Weights of a small mixture-of-experts language model, trained from scratch on English Wikipedia.
Size: 8 layers, width 224, vocabulary 32000.
Experts: 224 GELU neurons an expert, 2 picks a token, a softmax router, a shared expert of 256 neurons.
Training: a variant of Muon for the experts, 6664 steps.
Below are experts of layer 5 (counted from 0) of a mixture-of-experts language model. Rows are named router (the router's row for the expert), down (a neuron's output weights, with its number) and show model dimensions 0-223. Each number is 200 + 40 x the weight over its row's rms, rounded and kept within 0 to 999.
Before each expert's rows: a language model's description of what the expert responds to; "raises" lists some tokens whose logits its average output raises strongly, later layers aside. This comes from a sample of Wikipedia text that the model never trained on.

# expert 36
Foreign name beginnings. First syllables of non-English surnames and place names, often in sports tables or lists, such as Ka(jkut), Ga(uck), Ar(bex).
raises: "pper", "cular", "th", "ture", "que", "tur"
router,166,153,209,226,242,171,211,289,158,193,187,227,184,185,207,191,145,160,236,178,193,176,207,235,226,148,179,118,178,206,181,191,204,176,219,209,283,226,208,130,233,228,168,217,221,249,194,192,170,238,189,189,178,167,160,189,138,213,165,195,219,173,195,231,211,210,234,212,184,323,283,134,203,230,147,226,121,284,163,273,206,135,188,233,242,213,240,147,166,159,155,229,202,217,231,194,267,204,208,200,265,156,216,196,216,196,164,168,168,242,160,199,158,177,225,218,199,207,201,201,241,166,186,238,218,175,129,226,152,109,146,244,226,203,163,160,195,191,222,147,278,298,234,243,207,219,75,146,204,223,233,228,153,232,216,208,208,285,205,250,144,217,213,183,168,151,186,164,213,216,236,151,176,275,270,208,199,173,198,163,222,215,198,196,180,252,219,157,249,187,141,248,247,234,229,168,181,123,206,229,190,269,162,187,262,245,292,250,238,273,208,217,252,242,205,246,207,178,205,115,265,236,149,160
down0,152,246,193,156,206,166,269,207,247,190,222,159,301,198,202,202,260,210,198,216,226,330,198,230,183,140,213,219,196,267,194,207,234,209,228,155,145,206,333,156,205,187,171,194,260,211,199,228,210,191,165,201,183,201,200,189,257,130,230,165,178,178,162,162,209,163,108,199,190,191,221,186,147,194,185,270,192,223,243,180,218,146,190,152,242,187,151,210,202,208,201,232,209,174,209,191,308,201,216,259,152,200,215,266,164,95,203,198,181,172,202,199,220,197,123,129,199,205,210,212,148,174,206,218,180,234,225,195,212,242,220,192,166,190,249,306,183,171,202,225,181,149,193,193,337,240,178,192,201,205,199,257,203,176,198,221,189,193,210,200,232,120,209,231,254,199,204,211,203,182,183,198,186,213,233,208,223,193,132,290,247,201,257,195,199,276,156,37,193,216,184,212,164,210,152,198,187,203,192,194,180,99,208,230,194,191,189,204,225,171,199,182,206,200,298,255,265,205,247,186,296,208,179,144

# expert 14
Person pronouns. Personal pronouns and relative who referring to people, often as subjects after a clause boundary: he, his, she, they, who.
raises: " and", " played", " also", " later", " was", " is"
router,252,209,256,186,192,191,198,219,158,153,166,180,220,155,238,189,169,214,223,224,234,199,238,140,207,178,182,170,270,235,159,222,204,174,223,200,206,239,176,172,236,235,159,151,155,173,177,234,123,168,200,223,196,224,239,229,197,162,245,247,241,169,245,165,230,153,187,202,178,185,257,151,132,189,208,276,133,135,174,111,271,185,180,189,226,227,214,102,200,135,152,155,198,235,229,192,191,217,224,261,250,153,214,215,251,148,156,167,85,230,208,200,230,189,229,231,111,205,249,243,162,182,205,195,157,149,196,258,150,216,260,209,234,228,194,170,188,236,279,225,231,222,209,179,192,218,87,141,165,158,218,220,174,181,217,277,220,202,189,208,162,215,137,257,176,182,134,157,244,140,240,232,184,250,199,189,193,196,215,149,177,151,146,200,195,232,182,184,203,203,177,217,229,288,219,178,187,139,95,209,227,245,203,201,277,252,275,228,168,225,161,226,213,208,225,200,171,135,251,272,189,315,141,162
down0,135,163,221,195,219,212,209,174,205,225,213,146,219,125,285,210,234,208,200,202,238,96,172,224,211,258,218,188,116,291,164,215,215,198,168,164,218,223,259,264,219,197,215,215,210,148,272,227,161,199,130,202,151,226,177,274,202,156,240,198,154,208,254,147,208,165,201,200,232,135,282,190,196,178,220,104,201,199,202,189,201,196,214,242,215,200,196,225,191,197,202,244,254,199,185,152,79,202,201,177,241,208,203,177,192,209,176,178,212,207,239,200,235,183,168,199,212,192,217,155,191,217,214,253,176,198,111,216,202,87,304,233,181,202,125,212,263,244,180,201,212,204,198,156,171,219,246,285,130,194,199,181,214,103,175,222,199,184,202,183,214,214,191,118,200,245,177,217,219,280,169,212,175,115,242,230,196,171,311,178,172,138,201,171,205,210,311,178,196,209,173,190,189,201,162,86,221,194,201,198,228,206,253,187,201,157,199,222,314,216,214,221,161,202,282,153,219,204,208,178,179,129,213,200

# expert 55
Concrete technical nouns. Head nouns and plural -s for physical or technical things in descriptive prose, e.g. system, cells, walls, engines, shoulder blades, layer.
raises: " (", ",", " and", " of", ".", " in"
router,206,241,299,172,220,188,169,171,86,153,143,235,202,162,149,174,170,205,229,212,195,182,166,163,211,153,167,208,280,230,216,198,234,167,266,216,245,202,176,181,243,261,158,116,128,202,146,251,167,225,275,247,165,149,182,253,164,178,282,225,229,246,242,167,229,144,212,207,201,235,217,136,167,174,198,257,199,125,165,93,196,179,216,211,191,258,230,96,169,192,201,222,184,206,218,174,214,166,226,242,250,165,212,317,290,172,204,227,168,206,200,266,166,254,182,135,193,157,192,242,234,141,266,200,207,208,218,200,150,184,186,234,246,212,115,155,220,166,214,193,223,213,204,200,205,187,248,107,200,193,209,216,152,173,243,236,156,208,89,254,167,180,181,218,172,256,183,134,153,218,211,152,173,230,194,177,188,198,191,167,204,192,114,217,237,276,228,186,226,196,226,174,219,240,217,178,150,154,153,217,241,238,165,150,287,250,205,208,193,223,239,265,210,195,216,235,198,170,227,215,189,209,216,198
down0,350,203,241,223,203,193,193,157,159,195,203,216,222,186,18,155,205,201,255,196,251,82,280,244,198,242,166,191,179,225,223,213,107,112,187,209,200,204,197,200,81,199,197,232,259,202,285,196,240,154,207,196,203,189,195,189,200,205,170,197,206,178,221,197,190,151,257,220,202,185,180,284,191,186,250,244,196,164,176,204,163,199,278,217,59,177,166,178,202,210,264,162,164,227,252,220,186,191,200,147,103,208,196,174,209,250,215,218,228,208,142,210,198,159,195,221,215,248,190,267,179,195,193,202,217,224,228,198,228,196,232,105,206,202,178,196,168,252,217,120,201,194,248,210,222,192,206,207,194,145,207,198,232,185,183,159,191,202,201,271,210,258,227,219,138,242,166,198,224,256,194,215,197,256,188,205,194,124,181,174,196,270,253,180,216,190,203,118,205,228,222,188,211,176,226,252,203,170,128,200,202,139,207,183,159,173,188,146,200,211,132,172,249,199,223,154,171,203,208,238,266,188,266,200

# expert 4
Table cell separators. Pipe characters between cells inside wiki tables, separator rows like |---|---|, and semicolons in inline lists such as chart positions.
raises: "\n", " ​(", "4."
router,166,169,237,158,201,199,278,250,225,159,170,218,188,215,142,193,94,238,243,264,156,232,161,131,168,135,229,158,193,188,181,162,205,196,257,147,218,210,188,168,235,227,145,119,190,211,136,230,203,167,179,335,123,185,232,298,125,136,184,201,246,167,282,169,229,217,271,199,180,236,227,179,198,180,187,216,176,239,214,231,221,238,228,200,244,175,148,217,147,214,164,110,170,255,215,138,217,191,208,191,221,198,202,197,217,82,207,166,242,242,160,229,127,276,206,181,199,191,212,195,229,211,187,148,135,187,241,218,198,172,190,201,253,211,223,157,235,212,167,184,194,216,244,161,200,159,134,126,176,179,188,286,237,179,236,245,202,222,127,247,197,211,154,258,186,236,191,183,220,167,175,150,143,218,266,228,217,207,172,153,111,201,173,195,260,230,258,206,193,185,181,268,183,203,185,116,177,179,261,249,209,174,191,210,217,163,152,192,250,226,207,222,265,219,206,269,199,196,211,175,186,238,230,139
down0,271,114,195,226,253,132,187,226,206,198,207,188,198,199,201,206,161,196,180,223,233,127,349,201,192,201,220,163,197,228,254,145,200,170,209,237,161,128,205,217,233,302,195,179,201,230,256,178,166,165,203,268,209,165,188,192,238,195,94,251,91,185,193,184,163,209,184,215,130,198,108,201,209,242,159,119,209,169,254,241,200,178,342,204,274,274,204,199,189,214,196,233,171,202,129,298,183,193,200,198,200,211,171,202,201,223,200,216,178,230,195,212,220,169,206,200,241,232,165,194,196,133,301,194,202,174,205,198,181,200,198,217,195,227,255,190,207,260,76,161,237,198,189,187,191,175,256,193,194,198,195,200,191,200,297,165,192,201,202,142,199,190,188,281,227,201,187,199,193,226,199,182,211,136,219,236,179,214,182,212,166,201,188,211,202,206,183,230,211,177,193,249,205,196,227,205,224,201,195,217,180,262,209,201,244,71,330,165,223,214,221,202,113,209,152,162,180,218,173,168,130,224,201,230

# expert 34
Mid-word consonant pieces. Word-internal fragments like d, ad, id, b, ed inside rare names and terms, e.g. Ifelodun, Senedd, Withdrew.
raises: ".", " and", " of", "s", " in", "ed"
router,166,203,242,236,215,172,252,274,174,202,153,288,214,111,172,183,164,199,211,232,232,229,236,150,263,257,134,193,177,230,223,155,237,179,279,188,245,190,215,111,191,208,210,140,163,171,148,236,257,234,204,200,190,259,147,261,257,198,204,244,269,191,324,138,190,210,215,226,188,170,249,235,197,166,118,217,175,178,142,168,224,168,237,191,203,237,157,169,180,194,194,161,210,236,215,214,181,182,227,176,219,153,229,227,194,125,172,185,201,232,169,193,162,186,252,175,216,194,235,189,195,189,272,143,250,160,257,203,153,142,162,244,242,188,132,247,240,194,160,167,193,285,202,194,170,123,203,148,199,221,188,201,168,217,240,199,145,181,158,194,199,207,140,238,193,261,142,213,149,197,130,236,231,238,270,147,188,185,238,178,163,158,284,209,189,220,235,179,162,189,167,237,266,215,152,160,269,155,130,196,246,197,185,209,134,187,170,148,230,244,248,254,136,215,244,311,233,157,240,208,188,170,212,218
down1,235,203,136,211,179,203,300,190,157,208,201,200,232,273,204,212,166,202,262,218,188,210,201,172,167,250,184,225,195,198,200,175,215,210,244,180,218,182,156,216,200,206,141,204,198,152,160,203,192,201,184,194,93,181,85,152,300,233,172,186,213,199,202,141,220,215,246,164,176,274,158,308,194,194,200,200,148,236,206,206,83,240,166,222,201,200,210,198,221,233,197,179,143,162,201,177,214,168,200,109,215,197,206,194,205,185,207,200,204,323,207,211,238,193,224,156,213,186,45,250,194,205,242,182,199,237,136,178,207,202,250,191,212,208,203,160,214,112,329,187,240,210,201,210,254,202,208,198,224,200,185,160,282,190,295,189,193,193,180,295,193,197,216,204,198,231,198,226,216,202,176,201,182,204,172,216,178,221,180,204,246,4,194,134,205,209,192,198,165,206,188,192,179,191,189,195,202,202,237,192,213,266,235,226,177,194,294,193,118,193,145,188,165,190,269,218,193,178,202,229,197,196,195,196

# expert 11
Verbs after auxiliaries. Main verbs and infinitival to right after was, were, to or be in narrative prose, such as taken, asked, began, would.
raises: " in", " ", " end", " close", " long", " \""
router,172,198,249,195,264,167,230,192,167,198,74,223,212,201,210,191,165,184,230,249,167,232,244,215,238,212,194,161,207,234,189,198,308,190,264,255,222,235,208,135,226,214,160,156,131,186,182,207,137,211,231,195,196,154,157,213,123,174,268,211,229,198,186,219,171,224,264,180,190,137,304,154,211,187,172,172,231,86,185,196,254,219,143,238,224,254,176,132,181,133,158,221,191,207,210,134,273,160,187,303,287,190,179,180,279,175,205,147,87,213,145,196,165,209,260,186,126,168,237,202,150,210,260,164,196,231,266,260,201,153,169,262,175,186,156,207,267,245,210,223,207,237,228,232,137,161,237,209,170,160,228,230,236,218,215,254,143,195,178,251,167,186,208,208,189,163,203,161,177,209,212,151,177,202,167,203,164,177,230,224,183,147,230,181,191,223,189,193,171,213,228,199,264,247,201,124,164,135,195,154,270,218,163,196,242,301,196,207,233,214,231,204,184,243,197,253,198,200,195,149,194,176,183,161
down0,196,189,187,268,221,201,218,178,177,188,188,143,205,199,200,88,208,276,274,199,122,183,201,196,213,172,204,195,213,193,207,164,229,201,172,283,131,200,212,128,192,211,186,163,190,223,184,216,236,196,167,206,181,297,191,165,211,199,206,205,117,225,196,245,176,189,208,249,193,121,238,166,200,215,194,233,197,287,203,319,258,153,249,76,253,157,195,195,172,206,200,207,111,200,300,194,200,166,208,175,216,253,234,186,278,202,200,235,158,206,197,286,169,223,189,189,213,169,195,229,194,354,202,272,197,186,207,208,194,182,226,200,207,257,200,211,199,181,207,198,161,195,169,200,173,202,206,184,202,155,194,219,189,168,278,267,213,196,207,197,96,209,177,207,148,189,213,226,201,242,189,191,172,145,217,225,258,149,259,278,308,250,209,130,215,197,236,207,109,238,246,196,201,226,167,243,201,180,101,190,155,197,142,213,172,135,215,210,173,156,184,213,202,233,206,184,237,220,183,232,152,200,168,136

# expert 41
Name-initial syllables. Opening syllables of place and personal names, often foreign, such as Kar-ratha, Tor-rs, Har-, Nor-, and ø in Scandinavian names.
raises: "st", "che", "shi", "chi", "se", "sty"
router,149,190,244,214,189,188,257,210,185,179,232,267,218,131,191,115,187,205,172,163,184,164,195,207,210,130,146,186,210,246,216,206,257,170,217,248,209,225,209,159,188,258,163,214,202,221,183,252,217,210,254,155,137,205,193,233,132,162,198,227,277,208,146,179,258,170,205,253,138,262,329,134,206,219,203,209,116,234,210,241,218,187,207,282,235,193,194,154,188,111,190,127,229,263,183,178,202,177,221,196,173,162,180,211,207,185,155,156,112,212,153,242,173,203,231,192,203,172,184,247,204,169,278,184,211,116,201,210,139,148,140,167,189,179,206,196,149,265,261,163,208,298,240,205,236,239,157,156,128,145,223,240,187,216,261,194,209,275,188,217,182,234,202,187,108,211,172,147,184,149,203,142,199,274,250,169,228,196,282,167,203,186,180,170,176,227,258,168,229,174,143,199,257,248,225,226,175,157,133,199,195,259,151,134,257,233,229,197,237,222,215,187,254,239,237,181,179,156,212,174,214,187,202,136
down0,226,178,199,282,110,167,205,171,193,212,218,220,203,240,205,140,195,202,203,203,204,185,187,190,193,253,195,262,229,202,162,194,88,207,196,204,200,163,190,256,216,231,300,201,149,200,187,196,144,197,196,138,209,247,227,184,305,209,195,172,172,199,201,200,204,228,200,193,233,224,202,190,146,187,250,150,256,192,100,202,170,204,210,54,194,206,224,226,189,253,100,197,226,199,220,194,249,148,226,196,280,226,128,226,199,232,201,205,202,179,245,236,167,242,199,163,119,154,251,228,180,238,165,230,226,178,297,62,210,222,221,203,205,200,236,199,125,213,158,235,207,219,218,195,212,180,178,271,219,113,336,224,203,195,250,178,229,179,241,196,176,139,185,246,154,271,168,85,199,245,193,204,213,180,197,261,104,201,212,300,191,168,200,199,179,148,197,168,199,230,200,201,199,204,232,250,238,191,197,189,155,217,171,204,202,206,204,202,233,216,240,183,205,157,207,185,140,227,170,133,193,225,207,196

# expert 27
Determiners and headings. Demonstratives and quantifiers such as this, same, each, every, plus section heading words like History and Classification after ==.
raises: " and", ",", " of", "\n", " (", " from"
router,197,242,252,207,261,211,250,212,61,172,206,231,210,165,43,176,231,233,287,260,203,189,204,167,226,162,151,176,184,237,166,200,210,170,301,232,213,225,213,169,223,212,208,117,186,215,212,252,230,195,227,256,192,191,138,243,167,182,226,283,197,226,206,165,229,177,193,202,170,243,190,210,160,225,178,191,252,119,191,202,223,133,216,187,240,223,197,113,211,218,180,170,174,271,236,171,215,125,199,226,299,205,270,173,236,196,203,209,123,184,217,200,157,215,201,135,162,183,198,193,224,242,216,156,191,213,215,235,78,154,135,287,204,276,187,176,209,185,217,166,180,213,237,187,125,146,184,97,150,202,231,227,221,103,233,256,204,189,194,223,136,173,164,299,190,192,218,142,165,223,255,178,183,226,162,187,175,216,160,215,197,218,215,168,223,224,244,216,225,199,209,188,176,221,167,178,200,149,148,228,248,221,173,180,241,221,185,175,244,213,261,184,243,197,195,213,230,178,185,178,272,188,203,211
down0,299,244,209,271,221,203,268,200,209,212,256,99,169,186,58,228,235,270,211,204,200,180,190,172,200,217,225,192,179,200,208,199,227,261,201,269,177,228,179,246,157,261,216,202,161,167,206,145,230,320,183,215,221,40,197,189,186,149,198,213,101,198,177,200,176,198,148,200,155,132,183,307,215,225,196,210,190,156,266,200,208,167,120,187,217,195,199,207,168,202,207,165,208,192,116,215,86,188,202,203,200,269,211,246,237,220,201,228,212,178,233,114,183,228,277,186,210,212,230,203,201,186,138,199,149,139,193,203,238,210,201,198,206,267,189,164,177,221,211,203,155,218,191,209,225,186,148,131,193,244,213,122,210,165,196,165,223,222,233,128,213,218,190,191,165,231,198,229,186,232,135,178,154,194,200,218,150,194,202,176,179,196,179,202,134,275,178,244,211,158,238,181,192,219,205,225,182,201,275,228,199,272,169,225,225,209,248,181,173,194,205,206,203,208,342,162,209,224,192,205,257,211,196,186

# expert 35
Plural and possessive s. The s suffix for plurals and possessive 's, also s inside words like Cosmas, and the words its, their, whose.
raises: "s", "es", " and", ",", ".", "a"
router,220,209,208,161,191,199,276,202,182,157,193,220,224,181,148,296,206,193,230,252,275,169,244,176,229,169,102,197,189,215,200,196,258,195,264,184,280,199,212,253,225,212,157,135,190,139,138,206,190,262,192,229,121,233,198,222,202,155,223,206,175,187,243,197,160,183,201,176,182,124,280,146,212,188,172,172,124,196,119,235,221,154,216,198,205,194,191,126,188,138,190,221,174,228,159,183,227,167,209,274,252,174,225,257,239,244,148,185,227,236,248,248,160,225,150,168,171,177,248,206,216,230,225,210,174,215,231,166,187,246,137,186,231,220,211,174,276,215,282,257,235,216,209,251,148,196,186,201,123,172,256,198,200,143,172,227,134,209,172,192,204,190,113,257,113,210,172,162,266,231,227,176,159,216,267,194,167,121,264,179,188,163,201,144,292,214,210,218,192,175,141,195,230,197,238,119,193,165,179,223,219,263,212,207,197,193,190,200,158,209,140,227,226,276,184,267,216,156,154,151,127,257,190,270
down0,202,167,194,198,217,115,153,174,204,211,261,219,169,199,298,200,187,187,215,212,224,195,233,121,144,213,304,214,194,211,192,194,187,236,184,248,226,196,218,80,171,197,206,207,230,213,173,200,212,188,177,208,241,204,202,204,216,198,262,229,176,131,204,191,221,209,198,221,139,325,171,176,157,227,226,250,97,209,181,208,176,208,202,194,314,232,212,179,201,174,191,285,183,83,195,223,202,205,180,214,164,267,184,220,191,99,225,199,198,159,341,237,206,206,193,198,186,199,194,179,137,204,227,192,191,199,291,197,197,209,202,200,192,173,201,177,257,165,236,201,202,172,192,211,345,200,209,256,195,163,195,214,194,179,189,106,206,198,189,203,182,211,217,110,124,216,190,242,205,208,105,188,193,187,147,225,216,162,200,192,206,148,204,212,198,134,215,155,254,80,184,186,262,120,225,231,228,203,237,195,186,219,245,259,246,196,208,173,197,200,292,190,197,212,207,180,214,235,217,131,171,218,204,228

# expert 17
Auxiliaries and adverbs. Auxiliary verbs after a subject, such as was, is, has, had, and adverbs following them, such as already, previously, still.
raises: " given", " taken", " made", " provided", " shown", " drawn"
router,131,217,232,175,187,133,271,233,143,228,138,248,256,211,178,185,226,198,237,223,197,197,132,224,199,182,238,155,266,235,161,165,238,185,282,203,222,257,233,123,195,208,128,155,182,253,182,186,212,210,197,227,178,149,187,228,114,170,247,275,185,178,300,147,202,158,219,168,199,219,225,191,118,190,220,226,142,140,203,242,263,169,214,217,278,226,149,190,180,199,169,172,181,181,200,163,195,175,220,297,182,169,252,224,176,193,172,229,155,203,202,214,207,209,213,154,113,224,233,279,256,196,243,147,233,196,174,298,118,221,175,235,215,252,100,195,226,264,201,164,194,314,209,185,139,137,205,251,195,223,207,209,149,154,225,243,143,207,234,198,186,214,211,231,182,261,192,168,196,182,190,157,195,255,219,169,220,174,202,175,188,130,205,250,246,243,162,148,232,196,204,257,233,255,168,156,159,181,125,197,230,214,164,169,190,230,176,227,249,229,267,242,195,201,230,214,231,158,222,189,155,258,120,192
down0,227,206,146,210,215,201,203,220,196,130,187,282,227,205,175,204,174,279,193,179,234,197,258,185,255,170,178,206,227,190,166,215,137,198,170,165,181,172,123,192,169,276,195,180,176,221,179,211,209,172,210,198,201,224,194,190,210,204,181,198,213,200,141,211,197,192,299,209,222,202,198,199,201,200,170,202,204,208,241,223,282,182,117,208,154,198,202,201,215,187,206,169,203,155,196,206,232,189,152,136,183,179,210,190,230,199,195,191,262,93,178,207,232,181,229,220,205,202,99,201,215,182,112,200,289,215,167,276,208,213,199,195,139,207,229,180,214,199,207,114,200,169,217,176,170,223,125,234,204,203,241,465,256,200,202,230,175,194,189,193,174,200,218,244,200,202,289,121,238,193,193,201,233,288,181,176,202,207,244,227,204,223,193,123,195,194,221,199,196,199,96,220,195,197,198,139,265,210,282,202,157,177,176,185,206,192,204,211,229,201,196,176,199,202,200,301,251,165,158,145,207,96,230,214

# expert 50
Creative works and roles. Nouns for creative works and performances in entertainment articles, such as album, film, song, role, play, appearance, adaptation.
raises: ",", ".", " by", " in", " and", " with"
router,180,188,223,193,220,182,226,218,113,197,79,199,195,139,135,199,201,155,223,283,175,214,218,223,200,125,219,202,225,254,164,207,262,174,289,225,243,202,190,211,288,270,209,129,185,227,192,289,197,222,232,228,183,200,169,235,202,167,295,207,179,219,285,199,259,163,198,138,188,279,204,208,182,173,202,244,182,110,137,110,218,194,255,229,214,287,206,94,194,171,193,187,197,207,219,165,256,108,174,219,268,188,235,251,293,205,203,213,138,192,177,192,181,235,181,144,216,175,197,264,262,186,252,143,221,186,158,217,200,186,135,184,196,232,106,190,267,234,227,150,230,232,202,198,182,185,190,148,237,216,236,228,206,155,218,195,169,184,170,225,120,178,168,208,196,189,165,128,243,205,224,168,196,238,180,173,219,142,220,234,207,171,196,163,214,233,224,163,243,178,227,224,208,172,211,189,147,205,104,205,204,242,180,209,258,263,156,226,217,246,241,233,250,185,207,183,151,175,195,195,227,247,147,161
down0,201,142,188,150,256,243,190,126,164,339,231,199,111,192,206,69,169,256,236,181,122,227,245,232,195,221,180,134,236,247,184,205,200,162,265,209,200,245,228,245,273,61,197,185,193,198,208,227,191,192,241,305,176,186,307,174,384,241,200,220,207,179,202,225,126,195,197,201,171,194,202,240,318,202,205,201,199,193,199,78,132,183,202,222,311,173,240,200,201,198,161,193,152,203,209,196,208,200,234,196,191,166,230,217,262,197,182,182,176,199,193,194,176,201,188,204,149,224,223,200,157,203,207,139,222,175,195,219,212,219,219,181,207,192,284,180,192,223,248,180,228,187,201,196,175,260,237,163,199,185,199,218,223,198,189,270,155,158,247,135,208,207,255,198,218,160,110,197,237,201,199,212,189,212,178,205,201,244,195,213,193,233,189,202,187,209,195,229,201,212,210,134,197,199,235,204,266,155,209,208,195,196,155,180,209,178,121,194,203,148,181,191,198,277,178,176,200,171,203,224,199,200,209,190

# expert 40
Word-internal pieces after prefixes. Word fragments following a prefix, hyphen or quote, e.g. en-c-rypted, un-ru-ly, con-ju-gation, plus apostrophes and c. for circa.
raises: ".", ":", "s", "er", "ling", "es"
router,180,234,205,155,226,111,245,142,194,166,168,226,315,215,145,141,189,179,246,232,151,206,229,231,234,104,261,182,216,230,210,194,200,124,213,158,156,178,124,92,182,217,202,197,144,183,145,231,142,222,278,193,194,154,201,219,195,202,190,196,194,166,272,206,252,141,237,167,222,213,236,222,190,209,171,221,121,172,192,272,193,224,154,175,211,236,205,188,221,154,231,134,195,152,215,186,274,215,210,206,207,217,225,273,178,164,168,227,156,209,172,207,180,192,138,215,124,243,201,175,181,201,221,198,245,174,237,222,176,168,184,210,181,245,175,208,209,181,282,237,201,194,267,239,172,199,198,128,166,169,221,258,227,223,251,151,162,212,137,250,229,225,111,281,135,232,152,146,239,203,196,221,124,283,188,202,213,124,224,197,231,224,130,148,238,249,186,165,185,196,162,184,198,219,243,195,155,225,194,207,318,252,233,228,147,185,224,168,202,211,186,215,217,222,272,229,242,145,232,125,187,231,253,162
down0,191,255,121,200,200,175,210,282,155,203,202,212,205,182,167,184,206,235,231,256,231,265,200,209,191,225,185,251,226,114,244,209,217,210,195,197,208,201,269,192,203,194,191,257,203,181,198,181,207,181,184,203,265,230,201,281,256,105,144,204,144,185,208,248,154,224,194,246,120,132,161,205,216,166,201,199,205,296,129,118,201,209,217,192,167,195,91,156,166,216,212,231,237,198,205,189,209,195,186,201,222,177,138,190,250,204,139,231,185,219,190,235,135,156,184,260,221,95,195,180,164,216,209,310,196,204,195,226,147,128,183,117,221,210,202,184,201,218,201,169,176,199,214,278,228,194,187,193,196,148,211,179,190,179,239,140,196,101,246,249,221,137,103,217,212,187,195,184,197,231,200,236,223,208,232,181,132,196,185,205,243,248,180,235,202,200,153,207,166,286,254,201,224,186,204,180,258,233,198,257,268,179,210,120,183,170,176,258,223,147,198,291,205,130,196,211,102,182,239,120,230,202,282,224

# expert 37
Abstract nouns, suffixes. Abstract nouns and noun-forming suffixes after prepositions or articles, e.g. -ment, -ity, care, security, treatment, protection, contempt, death.
raises: " of", " in", " from", " and", " by", ","
router,183,220,194,198,273,165,260,195,137,170,151,209,226,130,129,187,227,213,230,200,154,225,236,182,262,220,181,206,240,189,204,174,192,174,274,240,248,188,170,168,198,222,165,127,141,292,181,209,191,218,212,181,196,187,144,182,229,200,234,198,172,213,274,135,261,176,235,195,233,216,286,201,163,165,226,219,217,94,166,174,236,194,188,243,243,282,222,75,209,194,190,211,246,200,192,164,184,142,168,182,300,191,289,260,223,131,123,214,182,211,187,232,125,222,182,114,207,161,219,207,236,242,261,198,227,234,214,181,199,177,94,181,194,211,136,151,196,173,254,182,188,226,230,236,188,194,227,128,207,244,203,233,194,151,236,217,125,247,120,231,144,233,164,223,156,258,190,116,196,184,203,192,153,248,186,224,206,156,183,169,199,146,161,185,229,226,261,149,235,178,164,199,251,201,266,175,194,193,96,207,237,191,172,193,194,291,165,210,199,249,216,198,211,204,269,192,202,219,212,177,220,183,145,207
down0,232,95,227,220,116,184,207,244,200,230,232,202,199,196,195,124,224,173,157,195,210,196,156,259,194,223,216,156,170,211,195,185,193,192,170,152,204,197,199,246,146,135,168,200,183,200,219,126,161,213,202,228,195,155,192,128,252,240,136,203,191,232,173,203,240,179,192,224,211,206,207,254,195,164,204,197,221,193,252,232,181,122,222,197,207,189,199,151,200,262,196,179,226,181,193,196,210,170,202,206,208,237,285,211,196,205,215,182,227,202,200,236,116,223,215,205,164,95,201,140,144,211,278,127,235,196,246,208,202,200,219,166,229,239,203,226,253,181,178,207,240,209,204,284,167,239,207,215,121,197,234,184,198,244,133,217,195,156,189,189,204,214,128,235,261,197,130,256,185,209,198,255,232,199,198,223,258,189,161,210,162,202,146,257,221,183,185,186,207,138,185,203,196,176,334,236,164,212,154,185,211,197,188,227,199,207,237,32,282,220,155,206,190,223,261,63,125,175,244,192,335,261,192,184

# expert 20
Institution and place nouns. Head nouns of institutions and administrative places, often ending a proper name: University, Council, School, government, district, state, city.
raises: ",", ".", "\n", " (", " |", ";"
router,229,245,204,142,219,158,207,211,135,223,113,255,201,198,180,133,216,165,256,241,202,186,226,199,241,191,149,224,241,210,189,177,228,175,205,202,176,263,192,230,215,229,191,118,141,265,177,303,188,174,201,155,160,219,212,217,138,133,250,200,194,180,246,183,204,171,230,228,224,271,161,207,184,192,187,245,152,102,185,87,188,172,222,220,209,274,155,104,178,200,138,154,208,253,181,159,223,167,161,213,228,199,216,221,223,183,198,191,151,203,171,250,189,237,222,180,188,180,158,271,229,258,216,211,228,186,181,206,214,242,144,211,230,213,164,160,214,198,256,216,254,254,189,180,206,228,210,164,155,178,253,283,148,185,233,198,126,240,140,229,95,234,165,299,145,237,194,122,279,218,214,122,147,228,171,194,188,248,183,207,173,195,148,258,236,197,243,153,192,185,221,208,256,242,231,169,201,162,142,157,213,236,128,158,273,256,209,203,194,255,261,211,209,280,188,205,226,175,214,234,214,199,143,148
down1,192,274,155,170,244,138,208,118,172,214,268,78,126,269,204,204,223,252,251,160,194,202,205,170,239,134,208,264,209,135,219,223,275,314,198,192,193,199,164,189,197,177,242,238,186,162,197,287,221,316,191,265,202,189,207,157,199,208,206,201,242,202,202,224,201,192,154,115,202,185,180,190,182,197,155,227,244,154,186,266,208,236,194,224,128,253,209,200,159,225,196,228,194,191,160,186,188,175,199,126,234,308,249,192,206,228,189,226,202,210,245,224,159,236,155,181,206,252,174,206,164,145,201,180,184,219,151,175,198,205,260,209,200,241,187,140,175,147,198,165,255,232,229,99,221,203,174,209,176,201,227,253,249,181,230,217,240,212,195,160,269,199,245,186,163,163,189,197,205,147,198,100,201,215,195,162,240,196,224,186,200,225,161,212,217,153,84,159,144,266,154,211,286,211,180,123,239,198,209,203,238,218,209,217,199,210,185,163,204,171,222,238,193,62,200,204,173,238,236,223,207,194,135,190